Experts of a small language model.
Training: a variant of SOAP for the experts, 629M tokens, 4113 steps.
Below are experts of layer 8 (counted from 0) of a mixture-of-experts language model. Rows are named router (the router's row for the expert), gate (a neuron's input weights, with its number), up (a neuron's input weights, with its number), down (a neuron's output weights, with its number) and show model dimensions 0-191. Each number is 128 + 32 x the weight over its row's rms, rounded and kept within 0 to 255. Numbers have three digits each.
After each expert's rows: "gets" lists some tokens that make up at least twice as much of what it gets as of all text; "comes before" lists some tokens at least twice as common just after its tokens as in all text. This comes from a sample of Wikipedia text that the model never trained on. Tokens count by the router's weight.

# expert 59
router:185129161109141159129152131131086086158134108099144154096153138086075119119147105083133129129136139144106150094214088199098150197102154146169099111163112139087188126186134192075128127146111126134104109107154123095160108104103114189097122143131086101132111136148139118113139161133101102163094135099091117116102144167108136158153135188120151147152154112091134107123077164086134091101169138132169116125128133139131087132111129128112059173144038045064156121135092094163082129082151141175191104175137067196162127168102084201107098063166094120108100110158114149131085132156072130130
gate0:105121183163164158136139135174105093172145066128112124090111124092125080154090085068108131106124110130141094133146161125129148170142129120150181115100105129110199174169100127079124051127138163142116165126142105107149098075161177132161124079138122140125087130115098152115151122157129069124135123129114144107087175100084120109108147139105156118111138165087141068129073135149117131096114107067148115143161110159146160141136169159117074174115062122129176141096119143072212131033195191121100182102146132167132139217141118157170103124109165122124092146111037101102177164166137089118
up0:068142093190126124146142065151151114178115093105146097113161146085146203069171096082071123151141118150113110178171111062093073167171103099127156137102127183147125155086144108127130077173104150161167036116119095111086108161126146128127124130159130090165109109081173121169102187142131152150066088157158134106088116164158154131115109120136129213194126114052170177171121095140140158122114164135130104089159129111163131180151107142123148143143149171084060117142108180133132089144083125146142073102153156178127126148112143093153074118122130133108167126110104171097087139131158162135
down0:126142195132172145137110178059102133082101053150127142153084195107137128084111110182150111107146082151153107159113149108102136126051148136089111087140183109121151110147141087133117198104153070130166140151111175177133113140097093067117110142095157185123141106097141107070116080103162176043165110071093101125182150123168090119142104118153112060130181112184113100133178126126141115104115100145116123136116087086068110178140053110128137144111161137177151110131142034124167124171101131174101152157169097130152086096115150118106118139103116117119128113151158117149177149169154129143
gate1:163081091088160105124113134159164135129186139139086163130101095122136161151170137142136134125098089097140154117160194150135150120126190120161229162090170157107145152147109128155144107080135090116125214176102137144147094126137054158137128091049160110168115072126059146120178062112115136113126153101105131143108150105112057138160167169106163109142146163130167183094125118132151141103132162156130134133081182134153186035132131119108148139084119155117149127072145176111146135107112142136111110097138117130086178113152137180137073131138067058186131151115131118072066150112116143132
up1:099094118136094139134042136148125098112113186065109114145166104094053123127094121114127133124146153126123085145166129161105106164164055143137150166086133113144096113081153103126161111125136122161173182126093138115105074147121126179055098065150110097107170173099141143142143113191068107159146086142170109139153159197114115147178097112098139130101112115091126140133065111128139146074090141129111104104075143114106145070184101136160060183095079061084113135118082052137096155077133140201123109137119126072117119112120104120131113142109132110161099126124172122074071186144128106169
down1:094132087193074141183095118130133104130097128083139077135151147146133175141147151105104177120072094170092104134106088155135095139147152193122206179097133132050174136113161062099156110101102139101108131165138184137128050141125085107112134116155062132126122155128117095119126127147151160126087084130113104126144095155100174140154107145146113158140162179131073089129168133104142121110190144143150125117134186087116167056097122102151163119174149090106103125105087097110116117080187134196113155185143114107089144092127114127119083161145171143122145206145139175115111215148146133194
gate2:143098180081142089095051129136084108108154136121121106162095145157180152121089168096112154123133190101118113119118079139150079088138137132169144134162076116114174120154120158096184078099102126115154159143142116100109078090131115156195106114202094174124150173107177129158130159159126153071132132128098214102100143173203178124058108118101161085136195137123171084131174065095127130131131157140120079097119116077109125145131159121166135110153106145098155125093157135106116144116148041157114116146132088117152084160125117094147101137188094168114083114127176104053130108180098130156
up2:169141159183096121098078135170082075116138126108104177099121148034186129144151036125077093126080170144129164194132066136113129104135184130160128103109140107128158090124075104158122098177116082177086167092086141118089107088119127079138167147129120158126128179096170138094136137124127044120079120134104132125152155116175123117111128113169162154126188133090136193161107125117117155130137142091108158085169160149093059198162135092130187124143115149104180131122121129110148199107129088154130172118131163119071118127140161149120083116130137094190138134111137158120120184124117169080
down2:131160181159102092169092112192120141134157085189089180097119128142153103091165114136121104173078096090074118109140180160090190160146138115073113145160152066147154071082082119174103119143148134146165075119136104134170212122086172161100133101137100102139045088114148100153146117184108161117125122123134216105111071077075133124166174117174133121169115129147127087185089143136076151164109183139111159170101067120136124146170103100110105119125106125168113177117087129111127094181127112145179113141134124155074082140139143132178148092124135130108143105147112138173103081106157143130
gets: ",", " and", " |", " (", ";", "),"
comes before: " ", " and", " who", " which", " but", " where"

# expert 60
router:126104150158138114124110113158135125098164132110125129129103087145117110131110151133176098115146103120113111119129138159127155145079153168137089153102104068124138130082095062084097085155121081112157076109149125087140123108158115120135091115153163123154175170130135099149107179152150175081119169099147100175138119139154151101062150109132121134166097186106186145115138109095114119135129115068124140070187176153098155116121152012162148143173200147079166173157166146196175139113104152141130149203184115112086170121112181104060079143085111076116120090077114161116171095058173115141
gate0:107084224127154141075085085116131132133108095099114143086175132115131129139092152105184174139153138154118148134092135155158114137115206078101139194147096122125121075109106116047146174080084101120127135121123172119120091165145100177095103169083121155094116131155105149134089102112118189121128130129164105108183152135054141094083127122075159116125054130131174103100134162185157145126120087150182096059121136140188131144163117097158121206131143143101135129121152130169168131121217099081124132102136092129098059120096130111192096134112115073119105130103149113147135122073180107133
up0:175119149131100125110127115112105174150182120093160130097099145064134206134111169082096112149095133165139140110121164109121130126062126120160127172098065085125197107124113059143153085169168204132115078097113121149079105123092147100133125097157109167135159145140143140082129167090152100110125071118133139162137138180103183134188135116186105117134149110113101070122166157104086112043155149114118206112139146110115087119137181129188120112133066208148130133122095134166109122171135101089096123092067158097161113127131067117123147144089093118170139084108113172080174118167092092132
down0:106165121140138183108085109157153090165119121081086116183155092141185133128115080154107157130077182140093145092098106119156091173162143152099116092099113181136085139173093137087165192094095078159145183189122080133178138128175143114161115125092192055120128126147137213176141077122121133150138197118131122187150156169095159108074126116124153111080057110108193118140133091149100166162141113142147115128128106165175169083100110146111096115121145128116144111102171105133173077080136095151171145149172087123150118107151180143139089101111180139116119167103146149129165151104104125064
gate1:166133166140093107093080169140178114136113075111143094127149109159139136096139179122142142132089087074109166097048125119136082107116173136125089079117169093135127131122151113145166119129176146085113104120181078046081117141094152143118150162131143062152109189117140096138131106173098180134136136171097138194172043142140170147135092100094172175172138151176116125145083131148196138110089106156082133130122169133136155127098124044151173097077102118057172160052149141100136117130141132100120120150197130130123143091136140115079137125116154181114133118079086104125102173177101114137
up1:188074169112094109103066115107136107078167086120140096170137090154139124141164154093111105155102136152122205141060147137143090115116123179153138156110174109183138139114147132114118105142100121094086127105061144110120077138127115128120133149118106119103076172134083198021127133109125138103142165138178151108101117166145147153102161155105160146139105163141126074112138129131147150167146157110065147097076118075103106101106145055120209083085114116131071120074110184109116136089180127150148158189122142131176107063142121152116146076106156093168168105132170161082077143114125075144
down1:182081180145151133134056122153090147173091147124145150140096157167105113125157162150055151103145106130141132091097097150117143131082153182096101140157149144131125151169072106165070075124151141089189126074122103143112111060156115149128119114129125121142159123124204106152130148163115065086093097155176108181207093127184177100150104159130136149138126158177133103136163152105093114134174130133098062116145144125085170113135155087099091095099111131097120172137181115141102118145136118080100159198159065116088176100157131084103101069096139154085114117093157168151113199126129187106
gate2:137123121138094187112119153136125113122166139102196121069075082166157080121152165096116097133139119093135124124113145134152099138133169144100151128087108075120096148155142116126136131146142084087176096108115157113104121157149183156135086126115125104111176138161129070172169107136112144084100121025141104117088175142171162129121204142140136164117084133179141175080150126085109110127134114166168130111149157093104123135154124134134102157109036161146123146124186086159111082123049176107110123205093098156124121145120112109185143209088102165151181149097065135045099121136131112192
up2:140107135111124167124129203095148102055126176130116137125129088165081140131169121130162031180129124107191139115102176159109151138123142119158079145088146098156148153017087100170113087099139084092162092124123135154147153150153096116090134121121132079122165148144133081173166145150088169159126158111202156110118199127144197144091149159117178110137135121081173172104161156133081147195093139138060134184110116126096107086162137078127141107133126135140127143101077091174084113125095172145179123190150141199108116132128097144170134121150148149148143135121131131144142065125161110103
down2:123047191126070187161178140158116153135108162121136118080081156132076086132175204182131073116170174143128124125094064131160109132152145117109096143096169083102118147129122123089124147144132151188115136082137149138162118122094099116175103140086100141148116126104112167108151114159155158125109136121124170131096138121129135168152169090147123105049117179123044166131107145140117149104107166167157113132130149153116085182139064143140075120180154181106124080123115156150091142073071198140146119102185094142095121057070104193158107098135098149133123099094142149121175096182151116121
gets: " ", ".", "–", ":", " |\n", "-"
comes before: "0", "1", "2", "3", "00", "|"

# expert 19
router:153136196156148111121105138124141137139163138158124144135078126119143144098128136117130124156183141046090172149138130131120157106107148187100197154129132159115074072135127097075077138161170093130116198097158082090136186111065123108170162103162128113141136125137168115119136095125143113160145124091145137162142143109187081107123103122157148141110091143170211160104105161159158150093098125132158128133145070162119140131064082126135085116124119142069122127138118101093155125155072187130167139119141135136120056103136174169160029131145147119100065101174190127160152108057061130195
gate1:187130157167108191101120104141142125097114167116075158149168124132122185097122101184141141161118176169127126125080148150113072149179174149169105080111191112140152153165131129150197108124101083144069144101124129146111140155086163085095143093136090124156129164126077152140103065171136097116157127083113122107182079081146090093115141124100137174153114102147102130103079156163143115117073135120145143106158107087149116122103094099169142136169177172118126141128155183123068152195116182117094146122128098123115081096229156164158164150101109188116118094114189118105127175141144059187
up1:105139158211115122074109144104161155126099089142121150158074172105118167104103137151126087134109070156094134174145088109136139074132136125105099130129163154092144143141125135183114101123120106105152111133106167131225127114126110124109099121059196150143028132060107148097140086094176123171155124097062064114100126154164121147165154121144136128084152137081101150087143170141079092164081137137108078078122143123092140172105079148144098103147101156086090129104144082061130084090176074119123153111111112153123115158037088137137090142095109107152147179146130178155152098142155109155
down1:123148126065137139091120131128130100150160124172153168115151120166089090166108130126121178036155148126152094098166169172195136143130129166165133162193152118171118139122144149126116116185125096108108104101111152157185148121136161148161129146109108087139158117093141159186063142084163095179120079207123110150104095112202094170069117095150102154126112151167120123119212099061120162051106113156117153152161152094159106162152093146117165128112116142104128104105115141109169113092138138132125109027117174078130165078102171072118183081138161117155097156138092169108116140133123101112
gate2:148102163085113152112120149131081104118107192145134115103092126162144095109087088148069089149115092080124128150082123110145153102064183162124148108117150103143161127136168174137152138096166121113152192088119162053100192127109163100191100115145158070134137088134111151113132094124146141193116169145114089141096122174144114114087094145124199103092215121128151104114087144139137139096128073082145112117184066127149115126095090110094141132064099103111134119155196048103135092104095140146173097106178157157165139137146127135142108109136138199087114120160122094108120233087152145128
up2:117116141128137164125159169170124131175152141096180147109101081137159075136107171141108126097120126066095130132142133106152155115154193185137104118162126133082109138146143164150096112125100090111174166112103161065114102127135139085154121136130200127148095135076122127104175094118098154107062062161080099170110100088050113080101098163147206112121167086168106081126056132123123122126146107173162127181170105143148139177100149102086096195172110141067102054126140135082092139192075136197107129117148139142116119187130127191148069134095094116124126142148149129159156105114095143136
down2:096201095119122128112174147103109110143172108129128171078179155176125126194086145175078101166093134124130171139140176119096099086114076164129140123145108148113125142176142135110096086120136155117160101125057042146122130129183119138115159156114129134125120078128123157101144109183125107097143102168137106095134167180133131097125118163144107110191095120125132151134167086094104170165112156135121082117065149181149168135087158065146120156152054204089118152109158121097080121125137083212141172113101157064116129169162128142102082111149110124116100083092136113071194108159117057148
gate3:084126124146167148110164100160078141131176158199180164104083145109148131145131094139138130158121122076070219148122128142127129123180118161111127143196182123150098095120149152129205151159158091078080109054116122097055142119058118103177107135158147099121214135096109161126113150132101155139133089131128129148139072146130093113153164072183121117125126103113113154136086106093174199105092124091087094119123105087106091102118088152147083125113147061106163107110152056127147097140094184114128151144111128109083077125124118116124104179101130153086077154080171149142178116109105128133
up3:124167115160136085124110140148180162172138077095131109118106138168128192134116130139074162124114139172197094082115108125096150121101146126125138144074127140168113115138165137131164183115125138134165173182093152182202146078189091113121136139133095134125121134135147120165064119127116102225115138099163140190040131102115096086150164121097143124164160111150083067104150088142116136135102147151114171156102172116157125143198080135175172121132117184185114186129159119099099138165167115125123112131172099145093194123161184148118083198137105121128121220121135110142153126080151101147
down3:108131079064165127114097128165161120107099138126140131128093096108106120117167112140073171139047182135165128080138141095141048132099082126136151158160128132144197179078157116072117077121163118159133129079129167089074123138226149140106093139060154158094165074127100118097113146168179136131145115103092096144115141117078109154174135148060135139180162139136066126128148090126143075142156099121135180128151113072161165067165114105142133105145125130121136150091191125166111151158160127152120041088097113207154138094131156149126133173154132106132175154116108113139120173111082119141
gets: " in", " on", " to", " at", ")", " of"
comes before: " the", " ", "–", " a", " March", " his"

# expert 18
router:130133147139117135151133127140104115118144095128137132164128136088116133166164127165126109125121063152156109131087094207079073182076137095132140115148140137115179085122089165073114137103159130109136124180099124131128184136076162132073155129106130181119202136109118119132175135170193115100110183194100103126136108168073088142118146186057097152131082122094071159172058186153096085150115159125142097144129125040134114110138148046122072117153077079101133119145126073131120123092155171148152147117132096096140083136157130223093159097137098178105132134177144113120130128138113103158
gate1:167094160114061090128144105109139113090202145163115103104121146125099143140114180141115155121152181146067097148128171141052066082119138125155068120166138093097069097131142126168127109149172144170192111131156114138059174154086136177087077149145085108167112126155144214147182126123132130159146130205116084107112108116163083145159133142125111113152126161130150134136114134112159140174136129134165099149094106121128147123124082035091086113105092115156144161049120092111137119152162181031116121091180112125134141090134177164130175122093095113137158114122126159151057132134137113137
up1:102161122133170168128095093125087119168107151150161115124132165118083081189082132108158109117121074069137058079178142044159167149093189095076165149140132137095160136164147132119122094143199146167091110140094119101139122126186158159129144130111136137127119114095072127190124125162141100153080155161156132153188089164109147118101065071140112122067142214153161085140120166123099098085193103180154140097099137108162116144142176134132140129147111114157145148167096150071117095160132088170151106178124058192140131092103131125106192124149111092113111115126169154136141146162158147092
down1:125126123201174139083131168142164152174150109087111118170181097193123130124077098116152102140134101138093141205080155146092116123131079121104130177132135134187121128091159143122161110098148094100141153106186150124122077160116170130084141101192129110153155123170119128099121180107090136155108119157110118175190116143084124174131123058085115139121108124116120129102116091165104163123056071123079100144105167156142123083082105171135135149175107166193120082102128147188076070152145114082048169101078120134066102101143082182137130129156102077124147139121106100070150166123133153163
gate2:166105148131190130159168100162106117120202141146124088072144111193117121128147115093124165100117084158143150069104113139053161206112140065099076141134098166048117146184139137170134156076155116113109135169113076172126149114132115128130058158132120112060146071157118117171143153189103172158166147141144128103111188193121129138060114123123090159136140144115150125130110125115078169124122107168152088142112100059146116077088138146128152103118138130145135177119175100130131131109176143108096115150131100083171057122154157152182118120140128183124108103157095119118192070172090111109
up2:083157126143098130119153144191156184117178174117178154038137096100116124097095102145158130160129084098110133199136090112193145116130144151118071105159026123180064093114122128181149096130145160095188115148132174127170147076139124156152110106077119139130112160089144133146142154142183134157104095150187119150169203097105176122140186089159119141138131146174085178120136100132150111113164132084084067172152094155153161100158106124098111168127135112090131098129078118149144110112168071149138172136127104186102135158094141088105153087118119074109083151121134130152153095115122081171
down2:143146132130104116105115151142157136133110140162125117130129189164089099111151143084163116124100120136106141073102122160091163123174132151076098194122206113176166173196107167091158111143167131155079200142155116104140117172121127139149092162148175084147122175180111091076111074086125141077136098136102146164163140092145124111137058162062149129082141148155161094109074079149105115135171113087191160130137148136151082141089098101130172128093097081140086168076134176114122135129100088179165083095130117130142118058169138124094160162167128123154183097125122159050129145104112184080
gate3:114104118123154133089120129132155159162160113121129095145079194126115117135144144135085132145180105170090112102109129191163108159110139161085134157074146148039129174125155166151163148157169151111101163082112130186124156106166156075149120134125098209117152184070099174081129135126132181071079149145154126107100127146117144150128108164020134134141078092142091077147193113155122129142101173096109098145120150164139140141146110165179143110178221108171107082141202146140148133114090109129156126073072134143091142165078157186086131151092105155127154123132163110149111153126132128091
up3:141085169107119109117172101128075083085133127148065145173078036109111132116104189137122150097106135123101117132134134137073128146031108121135096078136125153164108101204091096111047093114099146152183130160130070142147097154164134130132126137101148066134129099168126196142171136164091081153146156124132126168085134130112134159025115134153131138113134142109161181170101112131111099117142188165122098081134103139091085138155164110151075151072146117113114137174087099116104154086095114127140122186132140161155164078158108114160090149132123123137092158119190078138072114181124159109
down3:102119136110190125150175160166141127120110120145136075190134112130119147136159134154172076155094153126148113068129054121095133155110140135151087093141140160137130160146094113050107073136144149081096088119104149175115115083082133093150141146120135069067113149137163129162140101150125065065120168110152112131114159163132138097143128132120097106095153108160155177132152131174128106135135092097138100086090094154064088159091116130139074109077118120226113170142143111111121251160071138109149131142119087155119146108022110164150151163111118114135114146113216103157110145117137115164
gets: " and", ",", " |", " or", ";", " but"
comes before: " ", " the", " and", " but", " a", " which"

# expert 62
router:106144174143114065105116163127067143121094147077125087199081116132110182133059118148143105137202122101115103133137145123090121105093154095114152145139113107075135065069071105105128132123099087111147076132110124103168110118149127157126109098138143126121162085141128157128138114134208122179134102046155128175134085092090128147128203151148190087108136105153168116072127159109097170125087146096039170119142058148142164060143156096142165105146155118165134165104147146118122129154145169066082093199169170117111146151174094129111126123138141137149155094156147090180110161113084120124
gate0:165148162153097164130182190161132102099100118100156127143086183106086167147110118105108121135111142100172112133094114153147113157124150136083146088145130075045127053171130064135129165116144098086147111155172119135120107149094129155095092116126097178086174138141117149181120120097094147157117148112129120100112185112088106053139135139086170163119090077100175126145114095150127121196129154081080168128136054112194130163115092095170172068142077124119129161133185119153086066130126122135136130055119207134131124181152094094111137153132188107123191163131156118154133180140154099133
up0:141077090101120111152152166105109121122125098158080123060187116116153122130162074114155114117079141159076176098111123135157138073146095178131078142096173156137078136112123116129060091135165122059080206142165106096106121150079143121097119121123148104116139117153144225108159195096110089131152131049137135083110135166120177123166112151159152144153121174177147072041129121130170117125145109148202136174168129083144091124113184107102162107136126091106145119154173171144135187133089060163145170134090168124141092147153109164134113146170129109168108133134104138113104100093155122097
down0:162195103123113082052119066131122093117109176127156098113102156089108166072135108149115201062126153128062154148143065160104155170117124175194121130066087080129069086160127090126070139122140165091128132106146137172075149115104122083198127128130148117116171105106073141169138107068150129120152192094156137166027118131108180123087097179150158159146174103143148121125139171083116127164123124128136130099131167126111161161129129120129142113103127119074100166157118158118102121145145148160159081108146133089128140158142133108206097136119117145124143127100178108151177116087086071101
gate1:124028102137124112120147058099160164183146082155094090113104103093139145115092131125108126148089083114200115144135172133037090135119132130101136137102136122122094152123125139133115161151144108115135074123140087127185052127148135115090124112130136089154091066129090129167145124197129073143093091124150178173155100113104146156172130181160147115132135108127098109030106189160109119133106151148095112165121122082120152131151112176129111116082111125149136119112142157198075120175138135184137095166129167150064169151108112109165083088063108145177125117186107181118117154147202146115
up1:157159149148157150106155144073138115091102108087130154110171101076114107083100130085149122150085165154102111098119063086094147067178112122160100071174130131162117166128151139095124170121117135158114124098151156094162151115104141152089124168154107157097183121130118176163057138187133125137104139136123116101162110123214112089118131101106109129097112120109181122123154077113166157067147156112141157122069147100108137183173160153184070143072127128112072103150163114092181114063153106144150165089137156093163059124163178121075161159124153065123182164127179121124145092049106155140
down1:169111112093137192024130141104100100062076140138126114152146135094116146118136106128128130136167104072140104106112124085075173145118145152124154096156109101136162152085137114112118115100154124171075160096102158158104178067210090128165151191087091119071220130168139103145063080126120159121159093148145116174117116113149143100123138166126112138137156120138126186112144113071127094095122093160132133114107121119166136065155140125141174095169135122099121135126101142205175133152120164135176185062126146192080150131128104126120160130133109141117133154117143101080166223138172182146
gate2:125078148194082135092065176156114104149145118142110226093143097090158164111121132125141139112143087128110167130136182138157096096110213184129131125110109149111159109169092140113132150120174191131155139169143133117114080088116152147088101130140147136111148082112180155123167115101125112141146112149112149140073104194094121116104159193171143124123149129162123101122168099135181156167109124146125151183133064150155122118100153033115067149109086125140095149095135178088090095085116096164128139122133200195095165090141148147128154052092171092172167115157126103135101162069099115135
up2:131125159135157093163129129095168101159085146115117144141080116178161158115120132255100116113098176097118143192102097171132054140175184146126104107164140099154125109140186101131113079143139125180113091138119158124088161082146119083156141174127139098143119092072120133133073159167196094128144111157089133139084115127134125109127122179136154133075115092131089158165112173180109157167144165105032132092083104100117103142129118043140183118202148137112138179130128109107153151114081153088098123118110138145139118099166061074140129095095106132155066157121129127095111166135115098111
down2:090080182121163140221164189110155142133080121152127126105129066117140111100130131143157131085110166144095132109165100178187171180128149133147095164111139022129155099159123141095063151174148168136162109168076191118102116077090098119153071161102168132165103154138110086086122128070122079112122157087155103126087161128144095145156113163073145115101131115198118121160128157121142056112143119139166139152101141094114097186149104111147121106133099193080086135119117148146083127122148142127152139114167181161139101089136127154137162077163132162129180104081151186127130154157115075087
gets: ".", "\"", ")", "%", " —", " April"
comes before: " |", "0", "1", " |\n", " The", "5"

# expert 40
router:136099112132163089145112169162156132058141139157140137089145055140158124163091123138090123123107172021121112079175152117140131162098112101109179196137124067130191116130125147110152106101193135134117087174117120112149139105111123069095124141126117154145089131120104130126100169156131133148119086122182094073106119185143150174119153110135102127085146108155060167107106114167097174076140145180129118080125099080174187149153119122093097135162150154140107125151167116104050203159165092180110139142142094102134121103163110081084144099142193059153165150105124179145147170098122161151
gate0:087120156140121122139142163071193163105155135099096138180165158122103094157112065157083155100097143102061112106060151121151169049134112072122183099140125177110150172075107139191189113062125070125160172185157105157078145099136103117099155131119096168120138183142122111195086164159125155129125139103107098095089073137106147141131124158112089147135140148138177134114129117160118117156127078111192111103061123151155142151078136157128130102111163149209159123114111121106044124161147100154114111153125124106147133133192124130147194148129129167157134070135070118107165149103088150134
up0:125079133094107121118103152149131145109164161155102148147106117131156068075154101070140111082150162147083057103131106132132121058143118129095121136155103169091088095126055128101175155125072143115120162139079139133127134074185136177152155161059081203125114128112166130117127128150102121132135135133120136136066145121099135118041102111084123089145141147160137095148092140052144091149113116144109146141130128134111125081113172147180136105136115157142066129179116130109204087111069184084059173131170122166177177100151116176117145114167097191096138166123109067129108069134163102106
down0:156112156052082128067127117143112198156165119158133147120085173107141162135142128088134203114125103139151139107130125102112163090168138148171095172121175133125115114131160101133148140100127151078099083099144213090110077112154083163176133126130129185143155093069131170159090153108068092045112063189118128146066177092125075141156145139077207125131146142148173090156100121098157119153148105111097127083131135145128115113148147150155141084109106073168128121179100126116161087101109140127106103110117114149147121153063148179147126150122101147124075163098067070117091135115133152055
gate1:122206154131125175145076190122093120125160111113130059100090096064104063191106069106131100085154130158097122103138187158153146133150089148100102131170137149121115126112114178093157161110168127071099122098113109133089093103128105132133106093137141128150178095104121087141105169124091087070166142184104176166095069132145115142157139130188148134115131156097093192122142131182137130150139053159151109128124164091128213167129121082106152116068122172132074165085115135162092110143147122085112130186160183139163134082088189118135171089088160129167152147124117124151096132122082145106
up1:165132170164077125135068150108083119155134086120130141099149125115156089122173169127164159095123146131114062181151167128165126058167103133096122194161162130127157138130068098141151135116077121095084143119104141122136163161162082170164150127136104157108121078165113147130093123135121076149165109166163111152155142164095148090121127154146070123154090131129163077189148079072130106174113067144127114174136162095067104123141110125124068167062098162115157112198108170136084172184138184148117142101126165106161166127081149113175111102114152172148195192143110068106119105173135092098
down1:111116167135055059106154139120189112116110134167159161183095169152163157115141136130164128138106087174122104113163134148173079136187133131116137163076121202154113157171120202142136057138068127108100075135123155157085170171152153146157079116090126127097145176129100119149160140137179126130082171117109071171131115115177096113169112106077135146130140110129119075168104131126211128186165141108098176167121111083152085106143123076087109125103129143120161162153107125108142120074100135133161065137147153091105194192116096126145118165109154162093101157155171142065092103126150115082
gate2:122138101085125172137131175157128083109095128135140145056157093092127117160186102172101119073116171125162195135099105137126155175092178149177152106138105126130161129113128123131175131120149172151159123112108050141116169139105190112147119083164095124117163113190125108140117159145161125089115176112090175186137190122116182151108160096066142166165133076084090188116121147114103101158091140112129123145219121099133108150121130161104151088113093129163172157031131137150069136078090105131176151093130132106131094133205103138134097124112162124120040152174116151102103173139107114143
up2:084099146126098139156096153130107184178184146132167094128141120134182082114136131134117127145092174099094131056119112091131093104124064145111189195168154153137153126137114120119091083136093076171112148094184129128149187124149150154153121194139100196125104161088129221132119144134128116149124104163075113104044070159157123138167082131129080085180155172103102118157140100074109149113109111171096124125086068109140146105148096112069102197134088106139072095141129086135113182096121127103095081187144100143096156147111118129124116102169148109161133109130128098161189109127173165106
down2:114143118101096098162179108109109122166125134116135124168101139109185122177104081095184041144118085207106113158187162093163123105174036120087098117148170091086163140138127100088096167099071150106111111148128167159161106182101075126125167124088106089094115143127168092105063114117161113100170118140193126133166155064151122081111117173134166102103140163130144057115128114099090072114128114143166178098097121111092081154152076155104142130120124154111125097132100155145200086140162129136080162157109154086106096170120128069115147157178125113111092078111128149135124099165148134096
gets: " was", " is", " as", " were", " be", " are"
comes before: " a", " the", " an", " not", " to", " been"

# expert 8
router:124119126129135172123076149150106101147116141090148059089146080058111156136166130062113123137162141125103133072099092144141102181102170156147115112154126128113148127152205150153161126137094092146154116138143165088156128136095142188070155156131153079134102148130122083133098177148173139114140135105191130109154142132143138094160096215161134132115143146117160101137071214060168093142131126087103058145124067101165156112103068117128108227133086142096137154120144114072084181194115147152158120095140100132117052139151077109077137131148184121102143123131136138140143087104090132166
gate0:107167188139088059149134127163167143131097123094177153189072113086112108150146099122073170107140095167131162092125149101175103073218100128137167102101145101100163101173167162116137163100107154135123109146156151113060105143094149182107176106149091112104135149095124131150109073114127175132203177169068136098107119115145121130136101081129128130086121120133138102119116106092125080087084143127077091064123116113111194145090095123198091181096145095164139142099155177063118115158130140150134137062127115074097109110110089077147168111096183134131121105161144142119072124080166145128
up0:092142130155120075150129138072111163176148136105109125130122087088172143117159114083160131120130099161132152093119158151149121098180144093179098132066139094112159122110137132162110160100078146126174153147147123138094146085122125129121158177157156104092173164055103151156077101129145154102134154135112132151177079144161140124082112177098153098094097152183130168113088056152189101115126237081119116114147153142118116145112146104157118210142114126122171140116106189120100131177124139132147100086138125161049157179176080153074132107131144125180182098081207182123096162129098176138
down0:135122098151155194240123144161175165153139145086159152109139108125126097141138164173168106159138104137072116152139106106137131124167125163107096078144172110084127111170089171144170154165134126132150083113156084070175118148110057174085187103128117146143133107196120088098146137179095113102164103158100117054137129161120144141166082130184147113137126085096108089086148177063086102118148145169108138142102078126097068155167139100134120165146135164136108226144162143136169121077127119132119116111128122068116127078121116140095133090108106130159183108141131125087071132143199136091
gate1:106102129093142111082141119124108109100184098102106071116138148175234167174118094096130089126181142147134143153100176125045137108072111113141139169174108100180133140112151164152167134104127162128102145100140104131147143077077103169124070183162142105127124143155154120138128128144172156124138161078124138130078170133078190136112196108112185146172094123099127166164140131114144150115144141107073089137150112176142173102117153112154040074137081125209137119114175125130162123168186143154138110141175178153154123134161121091113113116129216177195135165124142116095112120118144156095
up1:110106091122154170125141192139191143180115170149148102156155110093145123081184097109130187112153149142151149112121121181212130182086167071117169115090172078099124129174148158164153145162184135142110088156129087132130190078159098140077172066146160086131137136128065106131129135136128168148112147104099115095149114113193138122149113161118171113176154109116141104125105165149105166151081048145157134112114128133110107079183176150083055147050125127087139124116117148084101148127109096177128127088108035105110100131129120140142160154151134140099099133090113075102163106148091174151
down1:125122081058138166093079106127088141111153098128134105139180112171128118102173125133138159071095140179135169185135194160107173190100106133155174130059127137146136131112131092191137116151162082148119166047090157146140140075135115115131117140126093145117209078103054154116132111133066121121112141121135156130085137051149113139091117142185147113178132088155139143150139085128093139165113085138152205094160146128157093150162162085096080172116061133155147163144104139177140151085146052103155101160162133079147139136114129110131077143164101109130115122130176105106142160094124064110
gate2:111097163084124095134191127121105046141105139168113138075150128126109120180149145188106118158100142112129087134103131173114096133152145091120135136109108103150167116117134099079151107156168094134074117149094100127154144159065097106160140134123141150073076127139100156113149145112106036119129080150144144101167103131136135176127081160104098163139099104088108095116202167163120138160085172158142100064113104063175180117130081147123167149173054105126093171158093124186124204100110097092129094139112126080187183137134137145154167139129133082121118100134114193107120167036132099105
up2:104139154122123095135128157125105128096176117086102107094149143076161127149111134132135102107133141134104125081176103141121100156151222175142125092143101108156097123186100129089117121089111121157149143107090181098074094146091091134134142153089151082137130125106095121137122135099131095113107166098114178131048138136169111163155148146182111135097145098155090154145129157166144129032138149100121136109093145079071117113088199120122095194119167192111135197120067137063212151132204161118174093149124078119128066117095087102146158087115134139176138115125207119122110172158142098088
down2:145153126118173157180105154131122170071171147132054114136143107110180097157145168129105107128191101174121133151115168131201134105161160131104137160161078095097129131144168180132074122131113186149156164082086146110171118150129119136112171108180130116132173114145145126135186138137182183138142125077125142140138133081129148107122103080144179132054174090137111156162139098230122154086119139099175164152131105185087128131170189123131098141095121184186171091118106154138137127139169117175099144136136161152129163127150123127102097177079175100119143153153178093117169099113221085159
gets: ",", " |", " (", ";", ")", "),"
comes before: " ", " and", "-", " which", " who", " New"